config.toml
hidden_size = 512
experts_per_token = 2
d_shared_expert = 0
normalize_top_k = true
norm_place = "pre"
qk_norm = false
tie_word_embeddings = true
init_std_up = 0.0141
final_lr_fraction = 0.0
max_seq_len = 1024
dataset = "wikipedia_en"
Below are experts of layer 2 (counted from 0) of a mixture-of-experts language model. Rows are named router (the router's row for the expert), up (a neuron's input weights, with its number) and show model dimensions 384-511. Each number is 128 + 32 x the weight over its row's rms, rounded and kept within 0 to 255.
After each expert's rows: "comes after" lists some tokens at least twice as common just before its tokens as in all text. This comes from a sample of Wikipedia text that the model never trained on. Tokens count by the router's weight.

# expert 2
router [185 120 104 148  64 128 117 138 134 134  59 184  94 159  91 163 154 171 132 103 110 159 171  96 209 126  85 143 196  82 129  99 110 170 197  73  96 121 141 110 114  92 122 184  59 164 147  42 153 152 133 140  96 128  76 160 124 154 120 166 137 128 150 119 119 144 130 136 108  96 115 138 141 142  96 152 137 143 140 153 146 133 134 171 124 162 102 145 179 117 142 121 131 126 153  90 108 132  98 116 141  82 155  99 171  93 108  95 122 197 156 163 172 134 137 112 197 164  87  87 129 122 106 120 144 124  86  58]
up0 [146 144 132 116 139 115 134 109 121 140 124 131 116 163 133 128 130 128 145 105 157 120 138 137 121  96 123 163 151 134 151 155 173 166 168 122 131 146 142 146 112 109 118 178  84 139 115 138 125 100  79  25  99 155 102  95 159  99  89 147 154 100 106 171 155 187 132 120 123  48 158 133 141 139  94 116 164  96 151 113 129  83 109 154 149 123 211 131 138 107 100 146 159 143 102 127  86 114 109  61 139  94 143  99 101 146 135 129 134  92 124 164 153 169 122 151 158 150 171 124 143 127 147 132  99  96 127  96]
up1 [ 78 175 130 188 141  74 123 131 126 125 142  81 130 139 149 131  69 125  87 120  92  95 177 123 113 121 117 147 171  75 119 110 136 169 101 162 164 103  78 114 103 148 120 109 116 149 150 143 122 128 154 106 105  83 147 145 132 113 159 174 168 127 132 137 139 158  92 157 102  78 137 172 101 134 182 119 177  66 137 154 145 118 113 124  87 140 131 108 143 150 155 131 126 148  90 147 163 107 193  61 125 105 111 111 145 152 157 140 147 169 104 187 114  94 109 119 115 130 140 126  76  97  61 121  89 140 141  77]
up2 [ 59 117 131 116 115 132 129 122 118 103 110 141 157  99 116 145 108  85 114 101  65  82 134 148 134 126 140 101 145 131 174 125 153 107 128  69 177 173 177 125 108 135 143  84 113 125 143 108 129 131 143 114 115 179 124 128 140 143 109 137 127 135 115  67 140 108 127  19 160 126 148 162 173 136 152 112  86 165 102 161 107 119 154 142 116  79 124 139 128 100 123 165 103 124 140 169  97 142 137  60 106 132 139 172 128 190 144 110 146 137  70  70 143  93 150 119 142 147 123 121  89 130 146 132 136 104 112 106]
up3 [107 137 168  81 116  84 160 123 177 139 131 143  87 182 112  59 162 120  98 122 101 122 135 140 128 138 153  73  83  79 114 192 128 180 154 124 143 123 108 130 141 131 171 118 104 127  91 108 140 135 109 144 120 108 104 119 155 127  78 130 136 141 122  97 132 147 135  84 152  86  82  94 157  85 109 176 151 106 101 184 139 146 156  82  62 109 127 174 150 145  71 126 147 171 121  87 192 109 129 121 143  86 150 151  72 158 139 145  84 138 152 131 126 143 130 134 150 165 131 153  79  78  99 187 187 125 185 100]
up4 [ 77 129 139 137 124 104 142 125 152 141 109 101 131 101 148 181 143 139 156 131 134 100 149 107  54 159  58 133 117 124  76 100 131 135 120 147 144  91 184 119 119 111  90 167 120 115  72 159 141 103 170 148 136 175 173  95 115 105 202 209 141 135 107 139 125 154 124 137 111  89 155  74 113 119  98 109  83 151  65 153 156 159 151  79 100 180 100 113 175 136 116 126 117 130 211  81 204 102 141 127 114 162 157  93 164 107 114 124 139 139 138 154 102 134 195  66 159 158  88 150 179  60  83  73 167 148 105 113]
up5 [ 57 139  86 116 161  95 141 127 182 158 132 106  70 121 151 107 114  96 186  78 151  89 174 107 125 107 123  82 119 114  91 130 107 159 134  79 154  78  40 127 115 161 165 141 129 146 130 121  99 102 159 130 146  91 137 125 149 123  49 114 183  75 105 126 121 179  86 129 135 125  57  96 149  87 149 127 159 115 166 162 145 145 125 137 168  94 170  56 128 126 169 185 116 125 100  88 204 105 181 103 132 123 105 153 132 157 123 196 127 136 173 202 104  50 119 103 123  76 153 132 172 112 107 112 137 111 126  97]
up6 [100 154 146 114 139 142 115 110 182 106 174 121 132 104 140 101 127 104  79 121 117 112 112 100 151 103  91 146 134  50 105 154 174 158 134 122 149 149 147 127 101 134 122 142  91 148 166 122 160  79 160  96  46  92 164 129  84 123 156 125 161 179 163 150 108 117 136 143  95 150 229 164 114 129 108 193 132 142 121 147 122 176 188  95  87 112 155 116  96 124 108 130 176  95 152 107  72  98 172 131 131 113 138 139 150  89 101 129  71 175 146 131 145 157 170 139 172 159 130 131 123 147 105 227 114  97 125 141]
up7 [155  53 130 113 122  78 117 116  98 144 108 180 129 150 134 103 167  87  93  55 145 163  99 136 144 155 122 146 103 156 111 108 122 145 132 146  86  53  90 131 178 136 136 177 101 163 127  99 136 124 121 194  23  95 138 161 176 147 129 103 150  98 126  86  90 152 150 106 105 105 114  91 120 100 100 133  93  96 114 105 150 172 163 165 155  82 140 119 157 152 114 141 110 131 111 176 187 137 129 112 117  73  89 177 112 127 128 124 108  90 177 109 159 112 142 169 123 101 134 146 111 130 208 180 161 169 128 156]
comes after: " the", "\n", "  ", " of", " a", " in"

# expert 4
router [161 119  99 101 105 167 126  80 180 151 136 142 152 146 197 184 134 139 152 103 125 111 159  83 163 141 153 123 168 110 179  95 168 152 150  72 112 101 142 143 120 125 190 128 126 153 112 116 156  80 136 124 129 128 171 198 141 101 117 136 132 131 149 141 149 165  91 141 152 146 132 163 175 128  67 138 104 197 185 164 143 118 142 105 114 139 131 109 194 164  50 124  78 106 114 129 133 140 140 132 112 110  96 136 144 145 149  81 115 128 117 148 208  97 202 111 129 135 124 112 103 114  96 115 143 124 105 115]
up0 [168 128 116 128 145 140 135 130 150 193 162 115 147 127 132 119 142 195 109  98 199 163 147 136 114 128 137 161 147  94 118 122 152 127  71 133 144  86 153 147 108 213 102 132 130 146 144 137 155 130 138 169 109 115 126 156 135 100 104 133  38  76 162 135 115 167 177 143 181 161  69 112 134 156 168 156 146 127 121  95 108 146  88 157 144 118 116 141 154 137 168  84 195 179 165 170 115 118 103  89 142 132 146 130  60 118 138 135 149 128 156 206 140 100 151 120 153 135 136 119 104 105 169 123 126 136 147 116]
up1 [122 180 143 123 122 171 230 132 110 167 153  96 131 177 138 113 174 100 144  88 169 116 207 124 143 122 102 154  93 117  90  59 142 146 111 125 110 151  24 171  95 130  95 127 149 141 144 114 155 126 172  89 114 173 103  45  96 124 164 118 107  76 160  83  99 152 113 123  92  58  88 134 135  91 174 155 125 157 149 114 165 114 163 186 152  91 131 110 125 103 135 115 122 195 148 104 118 138 139 129 137  23  74  87 126 129 143 176 179 123  78  87 130 168 115 129  82 131 157 136 195 118 109 102  89  89 145 125]
up2 [145 134 131 178 103 162  98  75  85 109 108 152 110 104 138 108  66 101  83 133  85  99  94  91 177 107 116  97  85  80  66 147 136 121 141 164 122 162 131 164 112 146 154 147 173 100 199 130 140 121 108 137 129 121 126  64  97 168 132 139 127 187 142  75 103 142 137 111 144 109 129 114  74 192 171 156 105 150  92 140 102 161 192 151  66 135  99 112  53 131 188 141 161 122 171 172 139 116  98 106 132 107 135 119 135 108 100 127 161 162  98 140 124 106 127 128 177 102 168  74 122 143  87 167 141 181 127 139]
up3 [162 137 124 121 131 120 162 125 126 122 103 181 130 111 156 148  74 119 160 139 135 145 116 142 175 124  92 164 151  80 156 154 158 111 109 143 142  52  99 131  99 153 145  93 109 141 125 152 156 118  90 116 135 132 134  59  98  88 156  68 143 142 149 161 131 158 155 146 189 160 144 116 133  94 124  99 199 161 165 110 153 111 122 100 151 149 147 129 125 117 102 148 155 124 155 146 158 107 141 118 125 126 123 162 109  84  88 130 154 199  78  74 139  72 145 133 206 123 132 123 132  97  89 147 161 112 145 124]
up4 [127 197  96 131 140 108 146 171 125 122 161 102 140 126 116 203 108 232 151 104 140 130 111 143 174  95  97  83 128 109  73 117 123 134 134  74 103 119 198 119  83 151 118 104 136 125 171 157 140  90  79 187 124 164 100  94 138  47 162  89 109 135 145 118 126 132  87 123 131 177 134  87 158 132 106 122 128  83  75 130 124 196 150 160  76  77  99 100 135 100 119 161  83 107 130 199 128 124 132  97 171  96 119 168 178 155 123  68 144 197 144 187  87 123  86  90 203  99 128  70 136 131 178 217 118 134 123  89]
up5 [193 138  63 205 164 120 106  89 202 165 142 149 130 198 147 173 142 120 102  54 142 182 161  47 132 120 138 162 159 119 132 103 155 155 143 104 208  81  85 105 114 129 167  93  99 149  98 146  98 107 116 127 123  91  75 158 141  67 111 167 147 104 167 169 191 164 134 169 140  26 146 129 112 175  97 105 134 153 139 159 124 126  54 145 155  94 146 134 117  95 158 109 172 131 132  24 136 155 111  94 119 132 169  56  70 112  91  78 110 142 140 111 111 153  52 120 136 154  80 138 121 123 169 150 106  95 142 102]
up6 [137 146 100 133  89 131 116 162 139 139 136 154 128 136  48 148 119 161  88 176  94 124 121 162  99 157 129 118 113 105 134  40  86 137 102  91  76  68 104 133 147 127 186 107 129 171 101  89 119 149 117 127 144 199 116 143 159 161 115 106 138 164 102 150 179 145 147 119 133 139 110 147 144 150 153 198 115 103 107 121 211  47 164  99 130 142 139 129  83 138 153 132 159 206 183  79 131 172 165 142 125 101  91 124 107 130 116 101 159 163 136 115 100 130 119  92 120 117  50 120 124  88  73 151 104 126 164 142]
up7 [162  98 134 132  48 127 140  98 145 101 101 150 111 156 160  98 107 131 118 121  83 176 118  98 128 118 134 104 174 109 146 150 114 158 152 156  99 133 108 115  66  89 166 151  51 120 105 137  90 163 112 108  78 141 160 146 150 170 117 167 144 136 100 126 164 149  80 152 139 127 162  57 126 129  41 152 156 146 160 100 136 113 113 145 119 114 154 142 155 163  94 132 161 149 169 112 115 107 119 119  94 121 141 138  66 119 104 113 161 126 107 156 148 128  65 126 100 103 201  98 126 117 138 155 114  86 162 121]
comes after: " the", ",", ":", " of", " and", " \""

# expert 1
router [101 121  90 152  88 105 125 119 157 158 104 100  71 168 125 149 121 168 126  95  55  76 141 131 227 139 131 126 164  99 139 162 124 166 159  82 155 157 125  86 122 120 203 139 108 136 141  74 119 108  95 147 137 120 156 111 128 119  88 121  77 175 141  79 123 136 156  80 130 135  78 126 134 138  66 117 108 118 168 182 165 164 124 142  98 128 174 109 150 131  99 123  91 124 118 104 108 100 125 110 130 130 123 103 110  89 161 116 149 153 158 107 100  82 212 103 168 132 146 119 125  88  86 144 180 160 113  44]
up0 [145 164 124 162 120  94 132 115  92 161 121 102 122 156 173 150 143 135 134 103 130 113 184 153 164 132 177 144 177  73  80 104  91 139 160 149 164 105 144 158 161 113  73 137 133  92 130 124 119  93 122 170 173 145 199 145 145 174 197  96 149 100 120  90 154 135 151 146 102 157 173 105 110 157 107 175  98 148 133 199 135 111 106 136 154 185 138 152 178 171 108 114 131  84 108 142  88  64 123 136 147 162 200  88  77 172 112 120 138 174 109 133 117 105  83  96 117 131 121 139 133  47 138  97  91 133 155  93]
up1 [147 124 126 169 135 196 125 138  81 155 103 138  97  86 191 162 136 137 127  87 112 183 131  91 107 127 122 153 126 100 158 123  91 144 136 130  83 115 127 141 145 145 209 147  89 159 131 105 133 159  89 155  71 118 142 156 117 119  82 174 157 150 175  96 154 163 108 181 104 124 118 126 141 115 154 127 126 119 107 149 104 133  98 110 129 131  52 120 181 172 156 144 148 177 160 115 217 137 220 111 160 147  99 118 165 101 133 131 164 139 124 130 131 110 111 124 154 135 141 214  87  94 151 116 142 110 146 106]
up2 [112 134 144 105 116 140 134  77 150 142 112 129 118 166 202 112 128  38 118  83  80 125  71 126 134  85 130 140 139  74  96 127 102 140 155 125 116 129 114  96 125 146 140 123 157 124 143 138 127  98 148 132  49  86 122 143 211 184  97  82 111 156 126 137 120 124 133 147 150  84  81  92  94  89 174  63 164 139 162 169  89 172 150 149  93 116 149 155 112 180 121  91 143 141 121  95 111 163 138 113 165  99 188 167 157  72  91 146 120 121 202 138 117  57 152 174 140 139 108 112  61 124 163 160 126 117 114  76]
up3 [122  85 107 123 132 146 239  91 111 140 112  99 118 128 132 120 151 131 189 119 114  83 138 137 125  90 192 206 130 114  51 151  85 166  88 123  78 127 101 146 116 137 154 197 105 109 144 106  91 149 180  94 132 127 137 116 126 171 107 101 140 127 130  66 168 197 156 112 111 105 137 152 134 103  91 196 135 180 109 143  86 178 147 165 159 145 179 107 153 128 153 144 122 109 173 160 143 126 156  86 142  97  96 147  95 107 118 173 173 146 119  96 133 105 173 195 114 111 132 124  64 130 137 150 134 146 167 123]
up4 [133  48 136  88 118  83  60 119 170 124 127 128 126 195 126  69 100  86 169 109 143 174 146 135 119 146 102  57 156  87 123 129 152 198 165  90  93  88 206 122 120 108 120 133 173 128  88 143 100  96 145 159  81 101 166 109 146  64 121 132  83 139 130 144 145 143 139  32 136  96  76 163 153 196  63 166 133 102 105 152 138 135 113 178  79 138 121 183 154 167  99 195  74 108 129 117  83 115 111 151  70 128 121 146 138  95 128 126 100 116 176 135 135  95 203  93 118 129  80 134  63 124 124  69 120  66 115 117]
up5 [140 105  83 112 116 173 118 135 105 109  63  98 134 125 182 104 142 120 222  87 140 149 164 120 189 141 141 102 140 123 118 132 121 109 133 163 114  79 145 127 171 104 184 136 176 116 120 116 147 163  80 152 120 128 175 166 120 172 148  70  98 102 146 168 125 119 176 142 206  92 105 166 106  96  99 109  49 148 166 138 132 159 140  84 130 110 104  63 125  91 126 106 165 101  91 175 137  71 180 128 101 175  84 129 135 135 178 163 147 107 132 141 160 106 176 102 157  79 116 130 129 142 133 108 115 144 159  93]
up6 [101 105 118 144 128  89  59 142 170 121 112 133 137  93 135 242 147 170 105 113 118  95 229 106 123 138  79 126 125 116 138 138 111 167  97 115 128 115 109 117 137 108 128 170  27 140 135 149  93 138  84 136 127 167 142 115 119 116 130 111 153 106 120 126 145 161 156  35 121 123  91  92 159 143 162 138 131 169 129 150 118  68 144 170 103 150 148 133 167 156  95 105 133 147 101 109 135 146 116 140  64  95 100 128 110 169 138 177 118 179  95 151 136 121 131 103 131 100 127 110 120 114 162 144 153 110 189 162]
up7 [112 156 109 100 148 141  56 120 150 126  90 170 148 162 100 144 134 171 176 113 134 124 124 145 193 101 141  92 153  98 155 108 171 130 103 164 145 143 110 135 152 148 105 131 124 122 157 144 133 199 137 162 114 135 114 148 101 106 136 100 170 170 122 111 151 142 122 104  53 116 133 134 104 116 141 147  83 103  91 119 162 119 136 132 169 118 162 106 205 107 214 116  87 125 152 122 131 122  97  98 124 157 159  93 125 134 183 117 198  85 116 110 175 158  64 107 119 172 109 134 134 138 114 128  57 131 130 133]
comes after: " |", ";", "–", " 0", " 1", "|"

# expert 0
router [165  70 164 130 114 133 127  50 179 180 128 129 111 123 162 131 136 107 159  87 162  83 152 135 176  84 135 155 126 121  85 130 164 138 150  55 116 109  98 113 136 108 126 164 103 162 150 132 154 109 166 144 109 181  93 137 126 158 141 141 171  78 131  47 177 129  93  97  89  72 128 123 110 110 103 125  47 130 152 203 128 150 101 161 149 148 101 108 173 117  78  93 143 113 176 118  92 118 144 120  82 103 161 174 144 116 112 138 126 166 130 130  94 128 145 150 137  96 124 103 116  95 143 156 136 180  88  91]
up0 [116 127 161  62 123 159 148 115 151 157 129 159  78 148 103 129 122 126  96 195 128 133 113  73 182  86 179 142 139 107 109 205 192 153 142 112 131 162 116 145 126 160  93 131 111 140 171 156 103 163 137 118  94 149 136 101 100  94  97 161 134 101 106 129 112 159 170 167 187 185  79 144  74 141 130 160 156 187 118  70 136 140 134  92 110  91 110 114 134  53  90 103  75 173 160  77 129 127 119 143 154  95 127 152 141  98  97  77 153  83 133  93 158 131 134 144 115  86 140 157  96 160  93 152 189 115 141 140]
up1 [115 126 175 113 112 114  91 110 131 138 117 161 113 155 115 102  88 193 161 123 126 128 108 159 202 127 199 100 108 131  94 126 130 141 153 161 171 137 105 102  78 140 133 141 178 123 148 103 144 130 111 148 151 117 130 130 102 142 144 146 141 183 144 153 141 128 118 113 168  88  95 183 136  98 114 177 105  86 129 129 142 104  93 111 157 114 103 123 143 125 179  84 153 136 155 107  66 128 114  93 103 122 180 128  52 112 162  91 168 131 166 167 156  91 115 113 133 118 146  40 181 127 151 161 177  97 200 138]
up2 [105 114 149 136 120 138 107 145 105 172 102 189 112 113  56 167 115 143 134 143 167 109 181 122 113 134 177 155 129  98 109  98 125 131 185  98 123 190 145 104  96 140  94 126 101 196 158 139 169 154 135 170 108 129 114 119 203 150 116 110 213 152 127  83 179 135  82 101 118 131 130 116 108 187  83 103 166 134  43 190  97 160 146 138 153 147 118 193  77 153  72  83 210 154 143  84 119  86 112  96 108 138 163 132 136 106 155 123  78 125 163 138 163  99  79 131 151 165  64 109 106 135 164 127 165 143 167 114]
up3 [118 183  94 139 130 157 151 120 121 166 139  84 117 120 139 112 169 130 136  82 116 149 190 135 189 126 119 164 165 103 126  81 181 142 136 107 129 124 164 120 111  89 108 133 138 136 135 140 175 155 118 198 136  86 109 125 122 130 131 187 138 145 125 108 183 154  79 152 156 157  96 198 129 137  76  84 109  85 130 115 163 125 153 183 154 167  53 128 129 103  95   9  78  91 147 186  97  79 155 114 136 122  81 118 130 144 117 139 130 126  85 124 130 117 170 150 148 192 179 136  65 104 180 149 126 123 123 155]
up4 [147  80  86 141 143  97 103 164 169 146  92 165 116 135  74 102 186 132 167  74 111 163  77 148 145 175 131  89 120 110  59  87 133 164 140  71 151  94 116 119 134 125 166 106 181 132 147 111  39 134 110  92 163 131  79 117 140 131  77 109 135 187 147 176  93 139 150 144  99 127  66 179 122  69  81 146  95 140 104 120 125 156 105 137 150  99 131 123 115 145 161 121 127 130 155 145  94 157 115 124 141 121 104  55 157 109 135 113 135 137 194 103  64 114 129  94 165 159  99 124 104  92 132  77 131 133 112 102]
up5 [113 147  95 131 113 121 128 144 144 128 150 126 152 138 137 187 131  93  99 118 136 137 118  94 151 106  90  99 146 131 118 122 103 141 120 109 106 110  68 104 151 111 181 155 143 123 129 207 163 174  88 133 111 202 109 145 180  84 143 149 161 170 164 137 133 156  90 103 162  92 159  80  94 120  96 124 133 152 162 195 140 167 141 243 145 138 132 169 157 166 143 160 131 109 144 150 107 155 124 105 172  89 159 148 109 124 106 163  68 187  66 140 158 164  88 131 108 128 138 140 100 131 138  95 129 105 153  80]
up6 [109 136 153  79 140 166 120 131 112 150 119 188 215  96 155 168 114 121 144 125  57  82  62 130 183  96  75  93 177  93 105 103 143 116 133 148 148 144 136 146 170 144 108  63  87 120 143 127 107 122 140 136 101 146 170 170 127 133 103  87 116 141 146 158 147 122 129 142 191 105  94  55 151 184  89 128 115 161 159 122 189 167 135 184  52 141 109 193 117 126 117 130  90 100  92 114  77  84 153 138 103 110  87 167  62  79 139 168 188 176 122 127 126  89 133 125 131 117 110 174 157 216 123 149 103  82 154 127]
up7 [ 85 105 141 143 114 139 188  78  98 162 162  75 157 139 127 152 173 144 113 139 117 182 162 119 150 126 138 199 159 158  90 130 140 129 163 164 151 117 150 116 132 176 153 141 182 122 168 111 175  97 142 115 122 120 123 108 192 107 116  99 164  96 118 171 121 183 142 126 115 157 140 184  98 155  91  81 134 114 158 151 121 133 140 133 116 144 158 102 146 116 116 171  82 147 165 150 165  78  94 102 157 121 177  94 124 111 106 135 104 153 159 138 144 150 205 137 143 168 180 101  98 137 119 158 105  92  93 109]
comes after: "-", " (", ":", "\n\n", "–", ")"

# expert 10
router [133 101 109 146 102 129 141 145 107 170  52 118  99 130 110 170 134 155 142 120 143 109 170 102 160  67 171 136 191 115 131 109 106 150 177 102 145 112 203 153 168  79 164 133 128 161 177 137 138 165 149 212 176 162  96 126 148 117 136 177 114 115 137  85 198 154 113 108 141 163  64 121 127 180  21 159 159 141 123 179 118 156 126 167  97 121 134 154 136  96  80 112  97 123 129 118 138 120 153  99 118 132 190  62 127 145 150 151 159 139 177 157 102 134 140 101  73 109 162 137 123  84 107 138 149  82 172  77]
up0 [ 94 136 142  91 129  85 124 125 136 120  87 162 136 157 132 131 132 137 115  74 137  90 213 128  84 129  85 116 132 112 128 104 182  83 146  96 129 137 118 114 125 169  86 147 170 122 159 146 114  91 144 132 150  91  82  97 142 136 144 188 104 152 112 125 100 101 116 105 109 143 123 122 166 116 178  92 141  89 178 148 100  98 174 142 114  79 112 130 140 144 191 145 171 115 161 135  99 127 139 128 137 112 141 110 124 151 131 130 120 136 160 190 164 130 157 163 140 144 121 122 100 122 142  57 139 100 115  77]
up1 [161 158 113 118 134 100  80 124 105  82 158 129 142 171 137 207 143 135 151  97  68 124 194 148 126 182 138 159 170 137 129  73 153 113 148 106 107  70 145 153 188 152 147 153 129 190 125 195 103 101  46  99 161 112 121 152 147 105   0  92 106 145 129 131 125 145 107 145 110 141 108 154 154  83 102  63  98 159  88 150 147 112 124 134 186 158 127  92 127 148 125 125 152 139 137 196 115  30  83 125 126 134 149 131 136 156 116 119 156  82  96 154 165  64 107 147 122  99  78 140  90 124 131 162 147  87 148 126]
up2 [178 155 107  90 103  82 165  90 122 140 115 169 106 176 179 143 167 153  90 133 152  99  76 100 135 106  90 187 128 148  99 177 186 112  89 174 164  94 150 144 110  90 162 178 138 129 137 147 183 134 104  97 116 165 142 153  95  88 102 164 113 111 146 105 171 184 166 171 111  89 144  99 161  91 146 101 155 111  96 182 141 142 148  99  95 119 119 122  92 126 122 147  87 116 120  97 140 109 112 111 183 147 160 149  83 164 122 134 100 184 166  84 154 159 123 138 106  90  59 113 150  64  83 142 167 120  94 148]
up3 [ 68  86 175 119 128 141  92 146 158 151 143 154 109 132 150 176 113 138  83 100  95 100 134 131 108 182 156 177 163 113  92 107 122 138 144  82 126 158 110 114 101 149 104 204 107 113 181 134 151 158 145 112 104 114 129 140 173 173 124 153 113 112 129  66 143 135  45 176 119 139 116 169  91 149  88 186 114 135 111 158  90 153  78 207 159 126  94  98 215 110 122  82 152 114 180 131 148  65 123  96 122 131 102  94 155  77 140 125 148 107 155 107 176 105 146 108 127 140 100 139 151 136 109  78 167 106 171 126]
up4 [107  45 160  56 152 137 163 106  70 136 141 123 126  99 200 141 137 142 178  30 152  70 134 182 102 174 105 128  75 151  94 157 108 156 132 170  99 142  72 101 125 143 181 104 107 135 171 129  99 170 152 141 118 128 124 193 138 128  97 144 193  86 122 124  81 148 133 110  93 137 108 118 123  89  72 132  68 103 122 184 143 153 133  93 140 186 152 134  96 147 117 161 141 139 111 154 155  85 129 186 164 124 148 127 121 127 121 113 119 158 122 128 106 168 119 105 196 121 114 153 110 173 111  86 213 166  98 117]
up5 [ 96 147 143 172 133 110 110 141 172 189 130 164 133 160  60 133 111  47 138  90 149 167 191 156 120 110  83 148 147 142 106 146 101 178 156  92 136 119 100 133 162 134 158  65 117 144 166 128 159  92 131 104 119 134  73 153 151  80  96 180 173 113 139  58 191 142 140 157 141 110 112  75  90 170 103 111 124 211  69 143 101 158 127 189  78 158 173 128 183 114 148 166 140 115 181  85 176  96 197 163  87 104 190 111 165 168 107 147 104 122 163 139  76 125 171 105  96 132  96 122 151  60 197  99 125 105  76 124]
up6 [180 171 164 136 110 127 160 138 119  68 161 117 194 139  80 151 148 127  95 104 136 108 136 129 128 135 161 107 122 145 164 106 184 137 160  71  97 180 166 156 114 159  96 117 101 127 149 112 114 127  79 177 119 156 117 158 115 108 144 131 155  81 116 124 105 116 142 115  93 156 142 112 105  80 183 130  85 183 105 107  94 153 183 157 112 124 104  85  88 142  64 148 109  83 154 105 140 136 147 126 109 172 174  93 180 196 159  75 189 115 100 176  63 174 142 153 164  94 107  90  87 180 126 136 170 174  96 111]
up7 [127 171  72 104 143  83  96 100 112 142 132 130  76 148 107 142 124  75 111 133 127 151 170 123 111 126  87 155 153 114  72 133 126 103  97 139 120  91  95 167 119 176 144 122 123 122 186 130  75 101 179 143  64 146 133 131 157 134 108 168 153 114 129 165 157 106 103 159 128  83  72 105  93  93 106 138 110 132  99 149 165  85 116 125  89 178 147 115 192 147 163 156 140  71 128 114 124 129  46  66 116 183 160 140 117 127 101 156 137 112 113 148  76 106  79  92 157 158  81 149 105 116 127  76 130 162 155  96]
comes after: ".", "\n", "-", "|", "=", ")"

# expert 6
router [114 103 197 149 142 152 117 147  78 170 133 179 112 146 141 168 135 138 130  59 143 102 142 119 190  71 144 165 153  63 112  86 151 203 123 119 142 126 112 123 152 128 138 171 165 163 145 112 164  95  68 195 127 132 133 140 143 165 108  94 156 153 132 126 117 155 146  92 131 100 112 131 166 153 149 105 149 150 191 149 120 234 115 154 122 149 141 118 149 146 146 116 113  79 135 117 127  44 129 100 188 102 185 117 114 102  84  92 210 130 179 176 161  89 166 103 175 156  88 110 143  92  95 143 134 131 134  90]
up0 [165 162  74 139 102 119 167 100 120 169 121 122  77 141 144 186 131 113 123  87 155  98 142 129  85 143 191 105 140 192  87 188 172 174 159 150 137  90  95 176 149 143 121 102 150 108 159 106 128 157  89 162  57 167 105 165 100 167  90 121  98 122 148  70 117 149 157  88  76 113 100 116  63  86 103 102  92 124 125 162 153 128 100 196 122 173 124 172 107  99 106 106 102 162 174 168 125 114 135 100 136  98 129 148  43 141  90 118 142 155 188 130 123  87 153 144 149  89 199 150 145 172 137 164 113 140 123 115]
up1 [ 91  79  67 159  86  80 151 124 157 128 105 123  90 151  76 118 190 164 108 118 152 122 193  95 108 129 166 158 163 128 178 123 144 189 164  77 126 120  93 138 116 132 157 135 135 111 126  89 138 140 134 168 133 146 149 158 108 112 212 204  96 125 113 122 163 150 147 128 160 119  82 127  65 121 139  79 186 120 141 151 107 163 138  19 106  98 112 192 161  75 106 117 124 164 132  75 100 100 140  99 117 147 135 108  97  76 153 150 157  77 154 127 143  70 126 117  91 141  89 146 120  61 107  77 132 143 209 115]
up2 [147 142  98 134 118 180 166  75 175 178  81 142  82  86 176  93 146 103 183 102 162 132  83 155 134 136 194 151  96  70 147 115 118 106 144 111 146 117 152 166  43  70 183 104 115 129  87  88 106  67 176 173  94 125  37 153 134 109  89 132 101  93 132 167  85 172 143  81 154 136 121  73 100 165 140 107  80 125 102 188 136  94  98 146 101 167 179 124 152 163  97  95 166 173 166 100 135 106 174  89 166 177 124 119 109 171 123 145  99 172 203 146 151 127 146  89 175 153 157 159 108 143 112 132 157 100  76 138]
up3 [147 170 171 118 135 142 167 130 145 105 181 111 111 166 101 137 142 147 111  98  61 177 159  89 100 110  48 115 128  77 137 163 176 115 125 119  96 146 137 199 146  80 167 126 102 172 150 106 216 128 198 181 132 179 141 137 197  47 110 148 118 123 144 151  76 136 153 180 141 100 145 120 169 174 161 149 175 134 112 175 134 100 154 163 123  99  59  74 155  93 120 177 115 119 129 126 124 104 118 164 193  88 149 155 177 111 134 130 157 135 148 115 122  92 205 139 137 111 102 143 108 101 137  65  96 148 131 149]
up4 [185 119 153 128 143 124 158  94 130 123  27  97  66 137 117 160 132  94 153 144 130 152 133 119 125 112 124 159 156 155 154 126  88 177 138  98 100 122  69 145 107  94 170 133 182 203 159 112 192 149 112 150 153 137  88 102 148 116  81 133 132 152 150  94 155 126 157 122 118  91 152 124 113 159 111 112 114 118 137 109 151 152 124 121 112 143 208  84 108 124 155 111  75 124 136 176  92 150 103 106 116 171 173 127 177 144 108 140 117  99 149 145 137 156 136  93 205 140 117  81 149  72 147  82 103 175  99 117]
up5 [121 140 130  89 104  79 112 123 129 100  68 156 117 149 114 152 116 110 133 127 186  77  89  95  63 112 111 138 120  82 150 125 163 129  80 100 118 135 138 115  72  83 173 137 130 117 152 101 141 152 101 182 125 160  67 141 128  90  87 130  92 168 136 142 132 125  73  98 121 144 114 101 138 149 150 119 149  95 142 145 106 114 106 149 136 126  87 134 156 134 164 113 140 124 150 149 170 126 128  67 128 149 177 162 144 105 114 131 110 119 135 207 111  43 188 110 132 159 115 137 124 104 123 123  75 176 168 158]
up6 [100 153  81 104  93  50 124  98  85 105 180 109 106 163 132 135 129  99 179 118 119  57 191 150 115 123 103 135 113  79  57  96 106 166 152 142  27  71 122 133  94 111 180  57 128 110 140 187 144 112  84 197 127 147 114 184 116  73 187 119 127  86 147 134 167 135 155 166 115 102 129 195 104 131 129 165 125 176 149 160 129 129  83 122  37  96  86  93 127  99 104 142 171 149  95 145 121 113 133  85 110  92 111 140 100  43 194 123 159 163 150  80 145 142 107 127 129 131 167  99 118 140  86  93 177 145 122 131]
up7 [116 126 116 152 135 126 151 142 131 103 116 150 143 112 120 170  67 143 134  96 132 143 138 121 165 142 185 104 143 117 108  92 151 126 133 134 139 163  95 157 129 104 155 111 195  98 166 154 200 122  49 144  84 155 118 243 148 120 152 146 161 110 143  87 167 164 106 141 115 121 110 143 117 180 133  66  63 111 128 161 122 154 123 188 145  82 152  94 117 102 112 130 110 127 129 151  79 112 143  75 199 100 131 139 155  87 148 130 110 148 142 115 104 109 123  94 157 166 139 123 128  76 104 119 105 122 145 122]
comes after: "=", "\n\n", " =", " p", "'", "°"